config = dict(
    n_layer=15,
    d_model=256,
    n_experts=128,
    experts_per_token=8,
    d_expert=32,
    d_shared_expert=64,
    activation='geglu',
    moe_layers=[0, 1, 2, 3, 4, 5, 6, 7, 8, 9, 10, 11, 12, 13, 14],
    router_score='softmax',
    normalize_top_k=True,
    routed_scale=2.5,
    balance_loss=0.01,
    balance_bias=False,
    router_cosine_scale=20.0,
    init_std_router=0.00764,
    lr_router=0.000618,
    n_head=2,
    n_kv_head=2,
    head_dim=64,
    vocab_size=2048,
    norm='rmsnorm',
    norm_place='pre',
    norm_eps=1e-05,
    positions='rope',
    rope_base=10000.0,
    rope_fraction=1.0,
    qk_norm=False,
    attn_scale=0.125,
    tie_embeddings=True,
    parallel_block=False,
    init='uniform',
    init_std_qkv=0.022,
    init_std_o=0.0,
    init_std_up=0.022,
    init_std_down=0.0,
    optimizer='muon',
    lr=0.00901,
    lr_mult_qkv=0.7,
    lr_mult_up=0.649,
    beta1=0.9,
    lr_head=0.00711,
    grad_clip=1.0,
    warmup_steps=200,
    schedule='wsd',
    decay_fraction=1.0,
    decay_shape='linear',
    final_lr_fraction=0.0,
    batch_tokens=65536,
    seq_len=1024,
    doc_mask=True,
    train_tokens=544200000,
    steps=8304,
    dataset='wikipedia_en',
)
Below are experts of layer 5 (counted from 0) of a mixture-of-experts language model. Rows are named router (the router's row for the expert) and show model dimensions 128-255. Each number is 128 + 24 x the weight over its row's rms, rounded and kept within 0 to 255.
Before each expert's rows: a language model's description of what the expert responds to. This comes from a sample of Wikipedia text that the model never trained on.

# expert 23
It responds to: Auxiliary have/has/had, "n". Auxiliaries have, has, had before past participles, and the letter piece n inside words (Kevyn, night, nation, Young).
router [124 133 122 159 105 159 155  94 148 146 119 169 171 113 122  90 138 148 143  92 166 160 151  79 146 119 118 156  72 128 143 103 132 137  74 120 155 144 102 153 110 111 129 138 160 157 172 154 123 124 138 133  82 134  97 148 144 142  84 112 127 131 117 130 144 122 129 122 154 120  99 149  87 106 127 141 132 144 111  93 130  83 173 128 129 135 163 140 148 106 115 144 151 168 116 117  69  81 149 151 145 137  99 111 102 129 101 165  94 113 126 137 124 134 107 120 135 154 177 122 146  94 132 111 131 136 149 100]

# expert 43
It responds to: Letter c after prefixes. The piece c after prefixes like re, de, or mid-word, as in recreational, recruitment, pierced, location, plus su, se, fa, take.
router [143 132 110 154 125 121 210 119 133 132 110 102  94 108 117 139 126 111  92 146 133 148 105  70 149 106 171 174 117 117 117 170 125 131 159 112 140 124 108 139 141 195 127 158 148 137 129 130 104 100 127 112 144 107  91 147 116 121 117 141 119 122 135  99 142 122 113 145 136 133 148 145 116 122  99 156 154 167 144 168 111 100 106  96 137  91 141 140  94 175 136  82 121 159 145 119 160 156 114 152 141 134 134 124 125 154 132 142  46 150 132 157  89 174 177 129  98 111 134 132 128 131 123 109 117 109 157 110]

# expert 37
It responds to: Word piece on. The piece on inside words and place names, e.g. Wheaton, stony, abandoning, Won, falcons, plus similar short fragments like ay, om.
router [148 133 107 134 162 173 139 153 111 135 113 149 128 152 142 161 117 138  98 178 150 132 109 101 155 129 132 123  83 140 113 121 156 137 158 143 121 156 120 119  91 139 137 125 123 122 161 157 143 103 147 137 148 156  94 106 122 111  71 126 139 169 154 121 167  97 100 117 144 147 116 145 103 128 168 165 127  63 150 126  98 129 107  96 108 127 161 133 147 158  98 111 154 165 103 130 105 160 112 173 160 142 103 123 136 112 120 126 132 100 135 161 119 108 153 118 128 115 128 128 130 122 125 129 143 134 177 163]

# expert 59
It responds to: "men" and noun endings. Word-final pieces men (firemen, fishermen, Armenia), son, we, vel, plus nouns like film, song, music, school, book.
router [ 82  91 130 140 123  97 149 163 101 175 108 136 118 107 139 110 164 124 114 184 136 137 122 117 132 161 117 129 127 126 128 140 149 121 148 102 121 126 192 109 119 119 117 126 105 140 143 126 109  92 153 166 112 127 128 123 109 108 135 118 130 133 170 104 140 100 119 118 137 130 131 210 128 127 129 153 109 144 122 156 100 102 126 147 158 108 143 142 114 119 121  92 124 146 138 128 109 122  94 137 124 170 146 152 116 145  80 118 105 111 105 115 119 104 130 115  79 175 123 154 100  98 105 115  96 165  90 103]

# expert 22
It responds to: Nationality suffixes, ne. The piece ne in words like annexed and neutron, plus ian, ill and en, and nationality words such as American, German, British.
router [109 119 100  86 115 113 121  75 144 106 125 150 107 119 128 132 137 122 153 155 106 160 110 146 141 146 175 128 125 102 131  77  98  94 145 129 137 147 123 153 123 113 131 117 154 123 140 131 122 122 174 157 157 145 123 142 155 114 130 175 123 160 164 126 121 121 121 107 122 163 132 174 122 130 138 131 110 146 167 132 144 111  98 157 118 147 173  98 131  98 138 118 146 174 152 139 122 124 125 141 149 154 112 119 107 114 166 149 132 152 170 161  93  83 116 110 130  94 165 159 154 123 134  75  81 124 120 161]

# expert 53
It responds to: Mount and name pieces. Mount in place names (Mountains), and mid-name pieces after a capital initial like Mc, York, amp (Southampton), ally.
router [130 123 103 150  82 108  94 135 150 121  94  99  94 156  90 149 154 145 118 144 161 143 131 164 185  95 140 138 131 150  97 141 138 144 146 135 122 124 100 146 150 123 132  91  94 124 126 118 155  88 104 139 137 144 144 122 102 129 165 151 126 107 137 134 123  98 182 125 119 154 123 133 156 126 149 144  70 136 135 112  92 122 146 114 182 117 151 121 107  74 148 163 120 123 154 155 167 149  89  96 155  94 109 110 110 150  83 117 150 118 114 126 128 128 148 105 108 126 118 107 108  90 127 117 112 172 130 159]

# expert 4
It responds to: Name-initial syllables. First pieces of proper names, especially person and place names like Pe in Petrosian, U, Al, Ni, plus the piece en within words.
router [ 74 128 144 140 110 139 164  83 140 156 106 122 151 118  98 141 158 116 153 117 138 116 136 112 174  81 125 141 107  79  98 121 127  93 128 171 111 138  96 132 142 157 116 123 171 140 141 134 105  82  88 138 155 159 117 178 129  97 119 115 132 118 158 134 129 102 153  82 103 147 118  73 131 154 149 118 127 154 160 123  84 174 108 116 137 122 129 115 119 124 139  74  73 182 159 141 133  90 104 145 116 154  94 136 145 144 140 137 121  98 138 114 127 112 114 118 112 130 129 130 139  93 138  86 137  89 171 169]

# expert 36
It responds to: The 'or' word piece. The piece or inside words like horse, story, behavior, processor, authority, plus first names and starts like John, Wal, And, one.
router [140 133 144 153 164 181 124 131 164 135 104 169  87 147 132 144 157 157  88  95 149 154 157 123 155 135 153 123 103 112 102 116  92 140 112 110 130 117  92 124  94 131 153 142 166 173 141 136 108 159 140 111 118 126  96 119 148 164  73 179 162 142 196 150 141 131 117 100 115 134  97 140 152 140 125 144 152 131 137 145 163 129 137 121 164 105 128 124 105 123 110 125  86 131 124 136  78 146 108 168 192 144 148 151 112 135 142 100 130 111 103 134 110 120 105 106 107  83 175 143 117 120 120  77  95 107 149 127]

# expert 6
It responds to: Possessive apostrophes. Apostrophe before possessive s after names or nouns (album's, museum's, Israel's), plus r in Officer and media nouns like song, album, book.
router [130 108 195 139 140 112 178 150 119 140 112 131 132 132 166 124 145 125 124  70 148 123 142  70 147 153 120 121 124 145  99 104 111 111 126 110 155 125 134 129 180  81 164 134 121 123 146 131  92 120  85 148 145 138 105 124 127 110 111 140 151 116 147 126 172 120 146 107 121  66 153 121 124 159  97 134  80 139 135 105 137  88 164 153  92 135 121 122 102 115 117 180 124 126 132 108  93 104 126 161 140 110 124 139 177 101 111 135 141 135 103 155 143 125 153 121 116 116 146 111 115 115 163  93 159  92 127 159]